config.yaml
d_model: 768
d_shared_expert: 896
moe_layers: [0, 1, 2, 3, 4, 5, 6, 7, 8, 9, 10]
routed_scale: 1.0
balance_loss: 0.0027
init_std_qkv: 0.0205
lr: 0.00046
warmup_steps: 220
schedule: "wsd"
steps: 8896
Below are experts of layer 3 (counted from 0) of a mixture-of-experts language model. Rows are named router (the router's row for the expert), down (a neuron's output weights, with its number) and show model dimensions 576-671. Each number is 128 + 32 x the weight over its row's rms, rounded and kept within 0 to 255.
Before each expert's rows: "raises" lists some tokens whose logits its average output raises strongly, later layers aside. This comes from a sample of Wikipedia text that the model never trained on.

# expert 22
raises: " a", " the", " them", " some", " by", " an"
router [138 175  88 159 145 110 136 136  91 143 118 174 139  93 160 136  71 102 109 135  96 110 101 106  83 100 116 123 160 149 101 167 146 113 192  99 167  88 137 125 153 147  94 141 159 170 150 105 156 171 134 136 128 163  98  90 129 132 124 103 110 113 112 123 121 150  66 121 118  92 134 128 111 154  96 152 174 136 121 147  88 185 120 156 121 149 141 106 109  92 107 152  89 101 124 139]
down0 [ 77 162  82 118 104 123 144  73 140 106 165 150 183 159 171 173  61 150  99 137 159  89 115 118 141 139 112 182 120 157 118 110 129  88 107 128 119 168 141 164 183 194  87 135  87  84 161  87 166 140 112 121 148 124 184 152 138 148 108 132 142 131 118  98 180 149 153 140 147  93 119 112  72 154 146  74  88 115 140 212  98 196 135  64 122 115 144 123 114  97 130  97 125  77  15 139]
down1 [102 110 156 120 138 133 122  91 117 113  93  98 118 161 128 101 206 129 108 128 172 193 103  93  99 136 158 119 142 156 117 123  99 127 107 125 142  76 153 133  98 134 117 173  97  77  93 124 149  93  93 111 131 142 168 168 104 217 101 122 130  99  44 146 113 111 184 121  72  63  92  80 148 125 137  90 112 128 123 138 134  88 108 149 162 172 134 114 130 160  98 159  53 107 148 118]
down2 [137 100  51 155 213 125 142 187 130  83 116  86 146 155 127 130 117 117 166  62 108 127 123 124 113  84 151 169 134  75  95 128  93 165 156 108 122 150 188 167 105 102 144  84 123 135  74 135 151 173  86 145  77  81  84 123 112 133  97  80 158  81 122 147 150 142 141  49 120 154 147 128 174 127 132 106 122 129  78 108 135 150 161  68 147 111 165 203 126 137 140 180 162 153 149 131]
down3 [138  85  97 160 130 165 108 201 158 155 174 139 149  62  88 137 105  81 151 106 120 135 149  83 147 116 176 173 100 110 174 143 162 184 160  85 179 137 117 120 116 127 164  76 130 121  80 126 149 129 109 108 176  91 114 155 153  97 181 135 149 143 147 157 136 116 118  69 136 189 150 137 127 143  86  76 125 114 131  65 143  98 127 141 136  97 142 121 119 104 133 138 115 169  75  90]
down4 [177 111 157 122 121 199 140 185 135 139  96 132 141 131 104 100 115 119 184 124  98 194 111 142 136 144 102  97  95 136 148 131  94 158 115 167 131 159 143 169  37 105 127 143 163 171  88  92 117 139 132 157 169 105 130 148 119 166 109 114 162 134 163  69  93 182 121 128 119 182 117 121 131  67 134 106 100 150 174 139 162 142 122  90 126 149  98 108 128 130 108 119  79 127 164 126]
down5 [134 125 141 164 134 120 175 147  54 136 128 148  81 148 141  76 157  99 139 159 107 101 114 169 144 130 142 149 185  97 139 143 114 100 132 108 150 135 147 160 101  87 162  81  99 139 142 139  74 140 178 132 120 183 200 125 174 138 143 161 117 178 110 103 100  96  65 133 112 156 133 114 148 116  85 150 167 147 153  75 146 125 143 122 114  60 123 120 147 146 124 105 152 119 161 154]
down6 [111 177 162 132  75 138  97 131 157  77  69 131 193 120 121 107 138 131  96 115 162 106 111 130 167 135 117 154 148 127 160 108 146 122 125 105 184 182  89 145 146 161  80 127 147 102 133 138 129 134 127 106 158 114 150 183 124 138  76 106 134 141 178 134 114 132  91 114 126 138 157 160 193 157  97 140  54 130 112 122 134 117 120 114 181 146 169 115 162  82 137 129 108 103 191 164]
down7 [159 155 140 151 209 126 112 202 110 129 122 130 105 149 175 150 119 133 130 173 110 115 113 192  97  93  89 185  82 154 163  54 159  99 160 131 152 157  88 172  88  71 179 162 138  81  78 173 148  92 145 116 119 113 169 124 153 158  57 125 105  97 172 137 122 170 158  88 110 142  90 120  98  38 179 141 101 162 177 115  79  51 126 160 111 122 124 180 136 121  98 141 168 146 108 122]

# expert 25
raises: "=", "==", "Background", "20", "Personal"
router [136 121 163 165 145 139 110 118 124 150  88 108 108 127 119 158 156 173  88 124  85 131 141  62 121 116 102 165 174 136 112 119  97 105 158  45 144 127  92  99 163 135 137  90 147 151 115 142 114 156  91 104 161 104 112 170 156 199 147 136  99 168  56 129 114 109  57 111 125 100 129 101 159  92 162  91 131 129 143 194  38 143 142 122 112 117 183 190  89  92  82  91  90 190 168  95]
down0 [175 140 123 111 104  91  82 153 166 166  84  98 133 140 137 148 146 124 132 146 115 142  97 134 131 171 129  84 116  94 151 130 138 148 103 101 152  94 152  96 148 136 149 136 131 186 140  90 145 183 149 180  73 118 127 114 145 126 150 173 126 150 142 125 148 111 161 117  92 134 185 119 116  90 159 118 126 154 119  70  47 137 125 136 126 107 104 150 141 125  96 169 125 168 133 128]
down1 [153 151  87 108 176  56 141 119 140 131  80 124 113 120 118 118  98 152 137 175 178 150 180 142 137 131 115 157 115 177 141  96 102  96 135 129  96 132 101  83 115  97 153 152 134  81 118 104  80 144 112 100  85 120 103 126 132 119 189 159 131 184 164 145 163 162 123  41 164 154 104 142 133 125 139 187 102 162 104  94 123 120 165 137 148 135 128 102 152 151 127 190  94 125 150 157]
down2 [170  95 125 120 164 140 112 102  96 135 141 111  96 131 144 180 150  82 150 137 125 113 106 176 149 157 118  77 130 103 176 128 122 113 165 144 173 163 142 126 121 138 107 146 128 125 131 168 141  92 137 158 152 170  64 107 109 137 143  77 134 145 198 116 114 160  84 149 125 112 129 140 128 148  77 143  85  86 103 113  58 164  83  47 161 123  99 126  59 131 155 145 130 107 106 153]
down3 [125 134 114 155 143 107  74 145  91 150 173 115  89 162  91 134 122 147  79 114 137  81 157 192 143 120 129 104 134 152 125  99 154 189  86 138  92 120 155  93 121 147 164 118 121  84 156 188 175 134 110 131 129 122 132 159 151 107 123 182 110 114 160  97 125  84 176 158 125  98 154 105  82  68 101 112 112 172  85 110 102 130 105 156  86  79 104 142 106 156 172 157 120 147 133  49]
down4 [105 115 119  99 124 135 130 109 146 145 168 138 130 177 145 159 133 119  96 103 184 108 141  97 115 134 146 161 107 120 153 157  96 125 137  57 165 145 131 118 137  71 132 126 141 150 137  95 164 101 151 113  84 117 156 138  81 150 132 129 124 104 160 161 132 142 146 106 136 161  83 107  93 138 196 155  87 123 113 125 124 180 140  71 162 117 100 150 118 106 148 131 177 110 115 181]
down5 [ 92 130 157  84 138  82 201 138  72 133  46 153 144 122 112 172 174 114 102  98 170 109 181 133 106 151 125 160 141 120 176 103 107  94 172 150  62 158 180 111 136 116 156 159  74 120 148 118 158 140  92 124 171 136 153 140 109 124 104  87 130 196 163 113  95  73 115  91 153 100 165 145  67 152 114 118 140 136 143 142 121  61 115 120  91 122 130 118 127  71 110 125 147 164 105 121]
down6 [208 151 152 123 140  97  94 131 145 103 144 141 176 180  98 124 161 161 139 112 120  97 108 142 167 150 150 157 158 162 155 165 104 183 136 129 134 163 118 128 117 111 113 101 135  91 114 128 116 197 141 105 131 134 109 132  48  91 179 147 135 104 128 131 171 132 146  99 136 153 174 157 191 132 104 156 116 168 159  64 142 101 136 105 147 108 134  88 206 131 157 171 119 150 118 103]
down7 [124 165 187 157 106 195 119 157 138  95 137 172 101 107 178  92 162  82 131 136 142 162  99  60  84 102 154 141 119 115 133 125 100 104 116 217  92 109 142 159 148 146 176  47 119 152 129 160 136 206 124  96 160 137 101 165  93 130 110  89 116 107  84 171 152 138 121 145 113  94  81 100 190 153 135 148 216  92 138 104  96 104 126 114  59 144 129 178  94 169 157 146 109 114 201 130]

# expert 18
raises: " positions", " position", "worth"
router [135 118 100  85 128 134 107 104 123 167 108 137 106 120 125 178 112 146  65 136 126 110 105 139 141 124 142 132 121  70 162 119 177 137 133 107 133 124 143 120  88 112 101 106 111  81 161  86 195 156 102 164 147 157 126 152 102 194  74 151 126  96 112 108  98 134 127 105 113  90 148 130 162 153 100 143 122 150 137 124 127 128 110 113 103  85 166 112 100 126 113 151 143 169 134 133]
down0 [ 98 166 121 120 137 128 148 116 104  94 158 158 136  97 136 132 100  71 113 122 105  80 121 143 140 154  82  74 125 144 120 193 109 113  94 164 149 101 131  95 142 123 132  79 146 104 104 155  87 184 158 143 100  90 148 136 148 119 101 116 148  62 160 100 133 132  95 140 169  86 120 121 200 142 109  85 121  95 106  61  93  80 143 106 117 167 133 178 112 103 132 126  52 186 133 158]
down1 [ 97 168 156 153 154 117 109 174 118 116 162 148 123 124 145 143 138 117 119 144 151 137 139  93 133  94  95 112 114 106 152 127 155 169 169 161 109 164 136 130 110 149 140 141  84 130 106 144 113 141 200  93 161 152 171  88 103 145 135  87 185 145 138 102  92 164 107 191 155 114 144 147 165 161 121 162 107 114 108 138  79 114  99 159 145 143 192  99  77 151 108 110 157  84  95  56]
down2 [169  67 130 189 116 162  84 137  64 171 133 137 105 102 190 114 142 146 144  88 107 153 138 119 126 117 106 151 110  98 127  77  98 160  94 113 141 105 126 148  97  52 118 154 147 166 131 144 134 156 160 146 100 140 105 189 169 169 146  77 126 104  62 144 101 149 111 142  82 138 114 133 112 107 176 200 113 116 109 120 164  76 111 135 133 166  99 166 150  38 135 142 169 154 158  84]
down3 [110 137 156 130 116 176 131 169  75 133 148 154 113 120  93 171 135 157  69 105 162 143 109  84 154 113 172 122 104 168 137  66 120 131 135 151 181 120 146 100 185 149 116 159 154  86 209 123 170 165 107 106 134  81 116 158 156 119 103  77 149 121  41  97 175 113 123 127 109  38  91 120 157 106 118  59 120 103 151  83 131 108 137 115 176 110 108  90 133 140 172 120 124 155  64 108]
down4 [167 123 130 145 159 140 104 140  74 124 132  85  66 124 156 105 149 100 130 162  36 130 155 170 159 175 129 151 117 141 111  94 125 116  98  89 208 149 107 114  87 102  97 146 176 187 106 137  67 131 109 143 100 168 105  89 109 188 134 124  86 144 103 130 144 124 184 121 116 146 118 144 161 134  86 161 166 145  69  90 114 108 135 170  57 160 100 140 122 123 163  71  64 184  94  94]
down5 [124 141  91 141 142 201 141 139 145 107 153 101  97 127 125 160 110  42 105 126 143  87 103 110 104 134 148 137 142 147 108 116 162 109 144  68 121 189 105 157 131 140 101 117 151 138  56 103 108 168 150 142 118 133 102 114 135  97 113 101  85 143  90 128  61 142 144 146 127 120 133 131 153 112 112 143 149 135 156 105 177 171 112 146 180  88 130 110  72 119 115 181  82 130 116 118]
down6 [110 165  81 183 185 150 140  57 143  59  85 132  65 105 133 103 118  89 215 166 109 161 155 168 100 111 157 154 172  45 132  76  95 123 165  96 107 109 163  80  79 126 114 140  87  99  65 159 137 159 139 140 147 153 163 124  99  94 102 178 126 104 132  85 114 142 178  63 157 111 118 174 111  89 120 182 107 119 129 114 158 132 152 128 175 100 145  90 112 167  66 112 126 130 101 221]
down7 [145 189 167 122 126 137 172 130 121 142 139 186 116 124 124 160 132 172  85 122 135 178  68 122 114  93 154 146  84 109  88  90 116 158 137  50  82 185  99 147 125 116 129 117 195 138 135  90  80 121 140 147 113 128 125 109 132 122 165 120 143 117 104 144 162 114  91 146 122 110 139 107  46 124 179  56 103 103  92 130  82 125 157 110 135  89  94 120 145 108  88 119  68 107 146  86]

# expert 3
raises: " Each", "This", "の", "oid", "There"
router [120 171 154 193 137 136 170 149 166 127 123 102 147 113 224 134  75 161  98  98 149 143 134 116  94 102 108 118 156 119 114 194 157  98 145 106 115 128 168 107 126 162 170  87 163 139 140  89 113 144 115 161 188 146 102  60 161 147  79 152 138 147 114 155  87 111  57 152 116 133 137  95 201 143  90  94 119  88 119 146 163 181 119 177 170 101 144 133 134 102 157 115  97 101 161  92]
down0 [132  76 119 102  61 112  77 146  89 177 102 167  96 105 109  90 223 123 114  45  92 114 149  92 108  82 101 142 106 162 174 123 138 127  81 135 162  58  83 160 162  99 132 118  91 107 124  54 136  92 176 168 230 127 106  89 130 195 183 118 154 113 166 116 131 139 151 102 115 141 118 182 145 160 139  91 118 128 124 136 126  72 183 140 139 171 151 153 151 128  79  69 142 105 117 173]
down1 [102 133 176 138  93 114 169 185 150 124  92 200 139 144 175 105  70 105 113 145 111 140 162 153 143 125 126 108 163 110  98 159 121 133 145  96 148  65 165 148 147 114 115 158 116 105 130 121  90 155 106 111 104 150 151 193 144 146 145 128 143 111 179  94 110 134 148 144 157 118 203 178 132 135  74  89 129 155 128 143 175 165 149 153 104 137 162 112 131 116  97  73 129 203 160  72]
down2 [141 145 132 118  66 175 137  98 110 132  95 124 160 110 106 107 124 163 133  46  71 140 149 148 112 106  83 155 115  99 127 148 149 103  72  68 135  87 157  94 201 150  66 117 131  64 125  69  59 151 113  84 142 154 177 162 130 199 109  78  78  84  80 133 154 137 125 114 208 109  85 160 133 146 128 139  53  98 125 138 139  64 152 119 133 121 144 174 144 119 124 163 164 153 167  97]
down3 [141 123  67 130 123 106 133 114 125  89 180 142 108 114 124 122 113 122 132 120 115 117 111  81  87  80 171 124  81 110 139 101 121 125 133 183 128 148 133 104 146  93 139 110  90 138 106 187 100 126 183 155 128 108 147 112 130 114  59 140 124 165  65 117  96 135 150 179 169 125 125 106 105 129 145 110 141 133 108 116 123 144 156 119  98  82 170 116 115 135  97 119 141 109 109 106]
down4 [100 157 161 138 134 130  99 132  86 151  67 118 129 108 125 136 155 160  81 147 118 161  87 126 155 124 135 141 115 101 136 101 177 130 101 119 166 176 139 119 148 106  99 137 129 106 168 149 101  92  73 113 119 123 136 154 139 150 159 168 125 193 163 155 170 120 162 149 108  82 132  91 111 135  96 107 110 171 130 162 110  91 141  94 119 176 101 160 118 144 189 142 105 109 141 154]
down5 [104 174 133 145  87 153  92 126 111 141  81  96 124 141 181 159 124 162 110  96 161 173 149 146  95 165 119 168  67 140 131 117 123 105 134 143 116 141 105  99 106  77 134 189 118  91  78 118  96 211 137 122 186 114 221 100  86  92 102 149 168  92 107 142 117 151 111 136 135 116 120  45  86 165 162 116 160 116  91 122  61  59 174 136 138 149  98 145 173  75 100 175 156 140 196 140]
down6 [138 135 128 112 169 101  37 113 192 107 144 160 145  63 133 155  84  84 110 176 146 122  60 153 109  87 151 168 106 132 102 150 113  98 146 113 107 121 124 171  87  97 135 163 149 135 152 124  94 158 105 159 126 111 163 165 134 129 148 145 111 152 149 149  85 115 182 174 152 195  95 102 111 184 168 155 126 152 171 114  72 118 195 115  66 160 102 148 192 143  63  88 102 126 137 132]
down7 [111 107 118 134  50  80 155 114 126 128 143  64 126 158  72 167 152 106 123 142 111 150 120  98 126 124 136 191 106  97 147 149 135 181 148 129 105 111 157 135 177 117 134 123 179 173 136 107 167 164  88 147 135 155 136  90 132 159 147 158 146 129  89 106 148 140 130 150 106 134 177 121  84  94 141 108  96 146 123 139 141 120 119 157 136 196  96 186 172 118 121 128 101 139  98 140]

# expert 21
raises: " ", "ads", "}$", "ors"
router [170 146  86 133 172  70 172 142  84 201  96  91 142 138 196 133 139 131 130  62  75 132 101 107 148 160  70 204 117 140  70 204  77  85 162 116 182 137 143 106  90 113 160 144 143 143 154 112 147 155 132 100 141 138  88 139 145 150 168 128  92 105 140 144  87 120  75 126 139  97 136  98 110 163  70 112  68 132 184 129 105 148 135 127 115 121 150 126 147  89 151 140  95  90 148 143]
down0 [ 96  79  96 100  83  22 147 156  86 151 103 121 150 127  74 159 185 114 115 115  62 106 124 146 157 121  96 131 105 133 163 188 127 109 135 118 105 101 133 118  97  70  69 166  93 128  88 108  78 144 155 194 133 107 122  68 183 137 102  92 143 116 165 167 137  93 152 125 136 131  89  79 112 134 133 146 177 123  88 121  74 186 120 134 137  58  60 110 142 161 133 114 115 154 144 160]
down1 [101 106 146 150 126 118 165 128  71  84 121  93 122  94 122 159 111  81 180 123 135 133 124 148 131  89 120 101 118 213 109  93  97 109 103 170 158  67 184 112 173  81 147 111 136 123  91 115  80 129 118 116 149 150  93  98 106 161 133 144 177 142 133 178 161 109 188 155  88 102 133 115 140 107 114 117 177 128 104 138 131 106  68 131 151 123 130 138 246 171 114 101  74 138 117 160]
down2 [139 123 161 103 174  73  84 149 115 140 138 127 131 154 137 101 129  97 133 118  93 142  81 119 116 156  91 218  96  69  69 132 141 126 201 112  98 140 170 140 190 110 111 118 152 155 162 134 143  93 182 104 156 157 114 122 110 129 111  92 108 119 217 141  67 179 112 132 171 120  94  58 156 117 114 126 100 126  86 148 161  65 126 129 159 143 125 164 117  89 117 157  71 115 206 101]
down3 [ 95 120 135 194 141 177 114  69 147 130 129 120  68  73  83  77  92 133 172 135 169 160 151 225 115 145 101  90 157 158 154 101 117 122  97 117 144 140  87 125 147 135 135 168 134 108  87 124  88  68 145  93 132 169 108 141 104 114 135 151  91 131 103 166 180 126 111 125  90 129 146  92 146 103 103 144 179 142 114  63  93 162  53 110 125 135 160 174 166 115 167 124 143 132 167 162]
down4 [150 126 112 111 137 119 111 175 131 163 119 144 137  89 147 121 152  69 147 106 190 192  90 102 150 101 137  80 119 188 146 162 155 158 112 116 107 153 141 110 117  99 129  67 194 116 103 119  64  90 126 147 117 171 170 156  99 158  74 150 172 130 138 112 180 168 177 101  97 163  99 117 110 140 174  76 192 149 143 139 115 158 143 109  89 188 172 155 117 177 144 123 111 157 182 159]
down5 [122 106 131 110 154 148 127 108 146 114 109  99  76 112 125 113 136  98 110  42 135  58 144  96 112  99  97 161 131 131  86  92 218 159 144 164 171 112 176 159 119 154 195 171  87 143  87  85 133 136 142 119 150 166 176  82 115 115 123 113 141 168  49 157 150 108 180 136 130  90 156  93 147 104 179 125  55 116 147 142  75 148 125  56 102 107 129 156 124 159  81 165  98 149  86 127]
down6 [ 60 113  72 130 135 101 173 119 167 106  82  79 133 109 144 118 171 121 117 124 167  83 197  63  87 141 136 104 117 104  79 105  69  78 107 118 101 113  83 140 106 145 165 148 139 118  66 114 142 118 119 148 158 143 167 119 118 169 103 126 170 151  98 151 107 125 113 156 140 121 165 113  90 135 116 119 119 176 144 144  92 160 150 134 139 128 105 113 147 106 183 113 157  75 137 134]
down7 [102 213 111 124  82 138 140 109 167 147 139 147  94  97  68 155 153 123 148 159 177 109 146 150 214 141 138 128  81  85 126 128 132  87 171 128 114 106 108 141 192 165 129 155 155 138 122 121  69 130 135  89 113 123  92 161 165  98 172 132 148 103 188 136 103 142 110 162 150 127 132 149 152  63 121 170 112 102 147 160 140 116 142 117 190 145 133 108 147 135 139 104  82 160 119 131]

# expert 4
raises: "Results", "No", "for", "which"
router [121 184 150 145 117 122 160 154 160 142 162 135  97 112  76 141  37 117 147 117 144 122 120 152  89 104 102 160 159 159 117 134 142  67 109  55 147 114 120  78 159 161 126  70 119 160 130  57 104 116 187 146 115 139 136 158 160 156  99 142  14 100 111 143  46  97 128 127 105 132 120 121 155 124 163 154  59 173 146 159  53 159 167 128 137  69 162 123 109  95 181  77 149  87 135 113]
down0 [ 59 127  88 106  76 132 131 138  73 140  64 156 178 126  64 111  68 174  76 137  89 133 155 121 161 101 128 137 144 107  99 145 105 130  66 122 219  86 140  67 140 102 138 144  88  72  59 137 121 106 186 126 177  72  80 176 144 161  84  84  95 164  85 151  84 110 109  96 131 147 109 162 140 204  92 147  82 124 175 187 120 144 152 112 165 174 113 140 109  73 151 132 137 181 133 172]
down1 [118 166 187  91 126 165  74 160 173  79 127 112 147 182 141 147 141 131  95  85  90 103 111 151 207 136 127 164 164 139 108  97 171 101 170 128 169 112 153  92  44 159 148 130 194  95 130 154 107 147 168 132 141 142 111 110 197  86  81 130  99 148 168 157  98 120  98 114  82 147 168  99 119 108 118  51 166  68 178 121 172 135 101 153 153 198 113 159  99 142 168 135 145 133 203  82]
down2 [161 110 174 152 157 168 100  74  47 144 167 116 165  56 165 102 148  95 152 197 103 114 139 130  95 125 128 135 146 133 120  54  72 144 145 127 132 143  77 138 149  80 130 196 163 128 159 120 175 143 182 170 126 114  77 121 162 136 147  75  88  89 171 113 134 104 170 151 129  81 118  92  71 122 110 166  77 157  93 131 112 151 134  83 127 144 151 143 148 138 153 142 132 147 137 184]
down3 [130 162 107 123 165 112 111  95 131  77 112 200 140 105 130 157 134 125  75 114 154 131  88 110 145 146 116 115 139  97 119 131 120 100  99 125  59 200 131 175  61 128 111  89 114 145 109 108 141 140 108 182 169 158 102 168  80  44 119 166  91 135 115 198 177 152 105 146 116 128 133 106 145 163  77 139 131 134 116 106  74 154 162 164  54 141 135 105 168 145 105  83 139  88 114 118]
down4 [162 163 121 140 137  54 154 116 166 150 102 102 113 114  84 170 156 173 180 132  43 187  74 122  87 174 156 141 146  92 125 172  78  70 139 193 147 129 119 187 130 158 125 116 144 109 114 149 163 127 134 129 154 197 135 166 138 130 103 171  75 146  70 143 123  69  86  74 126  84  88 107  98 110  94  70 183  74 118 118 136  47 103 158  38 174 111 105 168 153 153 102  82  77 141 139]
down5 [ 46 150 120 134  68  88  77 134 164 165 108  91 100 117 127 112 125 126  66 123 164  87 145 161 130 129 114 133 132 111 163 144  76 165 129 175 153 116 115  88 122 159 136 132 112 110  79 115 126 140 108 142 141 158 174 134 141 147  73 110 130 129 122 151 131 132 127 112 109 110  96 149 166 151 150 121  88 124 152 170 115 122 166  90 128 153 150  89 164 179  66 166 132 146 114 198]
down6 [134  96 161 199 162  83 130 162 116 111 114 168 104 107 184  57 138 103 149  86 139 107  59 132  64 143 142 159  81 151 116 100 123 166 122 177 121 132 129 151 210  94 130 106 146 128 168 108 135  91 110 150 119 185 150 147 114 149 104 165  88 144 126 136 144 107 176 178 178  60 126 113 133 176 131 118 112 156  92  90 145  93 142 186 163 117 138 145 218 127 138 141 182 170 177 107]
down7 [170 103 111 125 101 124 132 175 139 105 118 127 100 111 157 142  75 132 111 103 125  94 134 129  82  91 122 132 117 158 100 123  77 176 119 163 147 107 106 124 152 142 110 106 140  95 154 140 115 122 152 148 131 174 208 129 123 194 162 140  94 129  63 102  89  97 106 125 124 118 186 103 144 128 101 113 116 168 168 167 127  98 186 180 153 131  93 116 165 132  57 117 131 139 116 137]

# expert 24
raises: "==", "The", "===", "In", "There", "===="
router [141 166 156 210 139  79 145 130 103 154 125 143  79 175 109  71  88 177 116 130 121  89 154 118  96 106 116 153 205 187 173 169 127 134 122 104 172 162 135  71  79 157 136 148 132 155 189  97 171 165  86 149 111  99 104 131 121 102 152 188 107 125 125 122  60 149  72  83 128  84 127 115 213 119  85  88  56  72 168 176  73 171  89  90 160 124 133 135 191  88 193 139  97  81 115 117]
down0 [144  94 112 131 133 123 121 109  79 114 174 110 155 108  87 143 163 134 147 139 142 130 175  98 114 178 185 142  49  74 184 151 153  92  98 130 142 141 119 146 140 123  90 134 184 116  71 147 195  94  94 116  65  61 135 140 114 110 132 134 169 159 133 169 125 140 120 115 131  94  65 105  54 140 157 166 101 159  84 141 137 120 151 132 128 141 102  96 108 197 134 113  91  89 168 177]
down1 [101 128 146  95  79 123 162 191 117 126 107 140 126 100 139 158 111 128 156 137  88 111 156  90  82 125 153 177 131 107 116 144  93 190  57 110  52 137 178 211 148 155 110 111 191 112 135 149 114 119 169 123 173 127 141 108 111  92 107 116 117 121 152  93 110 154 118 164 112 147 168 119 124 111 130 156  76  92  91 112  75  90 190 143 112 120 135 165 147  44 105 139 106 171 124 109]
down2 [149 163 127 153 182  59 134 152  97 167 121 152 119 159 127 137 132 108  57 134 132 140  77 161 133 134  80 129 148  83 116 133  99 121  53 135 105 139 131 157  20 162 118  59 169 204  98 128 115 162  97 148 140 117 166 115 149 158 103 115 115 138 159 110 116 108  81 154 159 157 172 146 115 144 226 150 117 168  98 150 114  76 118  84 156 174 110 147 101 170 130 154 120 143 105  97]
down3 [117 210 139 153 143 144 119 143 120  95 113  94 102 155 109 171 149 121 153 134 142 120 133 120 136  99 106  94 189 114 173 114  91 151 171 137 141 102 109 136 159 120 108 135  93 159 139 202 136  77  92  93  99 131 137 127 114 154 159 160 136 119 131 157 124 141  91 136  95 138  59  97 185 123 143 147 113 179 104 125 170 106 141 104 148 135 194 160 124 147 142 110  96 149 104 156]
down4 [132 152 147 106 117 119 148 130  99 135 142 124  92 163 121 106 116  98 118 148 180  86  91  75 163 122 133  60 153 118 186 108 146  73 143 134 107 149 134 114 116 160  81 145  87 142  91 115 128 124 178 153 179 150  80 118 109 152 121 116 164 160 145  74  95 157 153 120  44 107 102 129  66  64 131 107 163 158 161 149 131 165 140 138 108 170 153 114 124 161 132 169 116 155  82 120]
down5 [140 138 184 119 109 147 101  68 111 160  88  93 142 130  97  97 152  71  92 173 167 164 180  99 132 140 125 125  88  98 118  89  76 133  93  96 134 156 152  90 183 119 108  95  90  97 148  77 163 118 111 124 141 161 166  98 137 120 172 120 153 167 128 152  80 136 133 128 120 137 107 129 102 106 110  97 107 174 118 144 110 136 118 148 108 150 122 104  99 156 137 161  86 116 110 156]
down6 [115 107  83 117  79 151 125 130 148 127 195 141 149 202 146 161  60  99  95 134 181 155 136 172 204 121 153 150 152 134  99 129 141 142 151  87 152 110 120 124 148 130 116  61 127 118 151 131 143 134 148  99 122  94 120 159 113 145 131 130 124 156 174 160 131  97 112  77 185  51 109 114 125 115 103 108 152 109 137  87  87  87 107 144 132 117  88  96 139 141  72  95 146  76  99 129]
down7 [183 158 108 150  83 141 110 150  83  65 156 144  83 185  85  51 127 160 128  81  71  51  72 149 138 140 167 164 145 145 122  90 135 137 118 121 116 180 101 105 156 152 161 134 105 137 154 142 134 154 149 124 180 182 144 124  77 126 184 192 122 102 155 130  97 113  96 105  89 132 152 132  98 100 147 103 178  79 183 126 164 143 143 114  93  84  76  65 127 134 172 142 112 117 143 104]

# expert 5
raises: "з", "ically", " groups", "She", "eries"
router [112 174 185 126 107 122 127  87 105 179  83 131 145 142 112 150  98 168 134  94 130  79 137 176  59 160 130 131 181  95  98 134 121 151 134 146 137  99 124 111  99 153  85  78 119 176 138 103 145 173 168 152 153 135 105 138 141  98 141  89 142 140 131 104 122 186  91 102 170 107 131 114  98 144 112 163 148 112  67 158 133 173  82 193 134  64 104 141  85 157 177 108 102 153  77 121]
down0 [116 149 157 158 143  79 157 145 171 142 117 134 121 153  83 143 118  90 109 100 122 106 118 122 122  95 102 128  85 143 159 128 126 143 143 160 124 122 186 138  68 134 118 114 155 170 160 106 173 186 104 113 163 139 126 121  65 146 126  67 231 109 124 102 102  86 123 181 159  97  66 126  40 143 142 121 100 104 139  47 111 105  93  73  95  87 143 146 150 128 126 104 213 140 110 140]
down1 [157 140  91 150  89 194 132 110 127 145 173 187 138 140 113 148 122 125 158  91  61 170 156 123  92 128 155 178 154 102 176 139 151 130 110  86 160 159 118 117 113 160 103 114 125 147 134 117 179 133  83 102  84 102 119 148 121 158 152 115 134 131 146 106 115 133 167 117  90 154 131 122 130  98 151 124 165  97  62 115 121 135 116 111 130 110 102 130 174 110  76 178 130 114 115 147]
down2 [147 118 121 111 150 113  54 111 156 179 124 153 100  97 111 133 114  93 120 158 174  93  76 103 164 170 137 135 159  69 124  82 100 201 151 143  99 127  72 177 186 158 106 156 115 110 115 192 117 130 120 137 156 104 190  85 130 182 156 122 139 112 103  86 110 117 154 103 140 114  73 170 122  94 108  86  93 160 140 160  98 133 171 167 124 100 128 145 129 129 111 128 190 153 118 109]
down3 [165 166  82 130 123  92 135 112  69  89 178 138 148 126 160 136 171  95  96  84 146 159 185  88 120 156 142 156 104 128 140 149 178 157  96 165 178 146 110  95  93  57 140 108 160  66 160 166 139 144 121 122 147  88 133 132 102  83 168 108 121  82 128 125 129  98 135 113  97 172  73 187 147 109  95 106 101 131 145 128  41 129 139 116 144 133 184 145 152  76 121 112 183 122 209 142]
down4 [ 96 102 126  81  59  97 113 117 162 104 151 106 150 128  90  82 172 105  68 152 108 161 160  86 125 123 148 184 122 126 168 145 192 136 126 113 121 201  91 151 162 142 160 128  77 101  96 133 125  98 132 112 132 132 183 120 156 147 126 119 157  70 172 129  73 142 147  81 126 170 113 169 143 125 119 153 114 177  94 123 193 135 142 185 111 130 128 167 164 144  74 188 119 126 186  91]
down5 [ 84 153  70 101 116  64 164 132  43 153 126  90 126 184 127  69 106 138 146 134 150 139 160 126 117 125 105  86  76 111 112 121 113 142 102 139 185 151 118  38 168 223 148 159  90 105 128  86 150 143 137 123  93 115 124 145 152 217 161  99 126 209 112 114 175 102 184 149  82 189  20  77 134 165 122 123 146  90 154 108  94 118 145 105  95 112 152  89 110 140  94 129 140  97 116 144]
down6 [105  85 121 112  69  63 175 116 107 124  90 146 120 107  97 146 100 143  75 195 136 134 113 165 119 108 125 164 188 153 179 206 127 152  92 125 129 173 118 127  79 166 106 127 144 169 149 147 141 167  90 120 131  85 146 119 122 199 169 143 111 136 190 165 131 133 166 119 107 188 125 156 193 137 148 123 107 119 172 148 100 128 139 140 175 180 129 130  93 132 104 188 173 108  96 115]
down7 [140 124 125 165 110 175 116 119 187 154 123 182 154 105 148 162 169 152 148 103 107 119 130 164 179 129 128 117 140 100 102  99 131 129 116  80 103 138  94  87 149 123 126 185 120 129 108 149 128  82 101 104  89 123 149 196 149  47 139 145 168  67 166 159 165 120  90 133 158 131 104 120 110 129 161  86  75 149 118 136 101  75 151 175 180 149 118 116 123 134 124 167 113 162  55 163]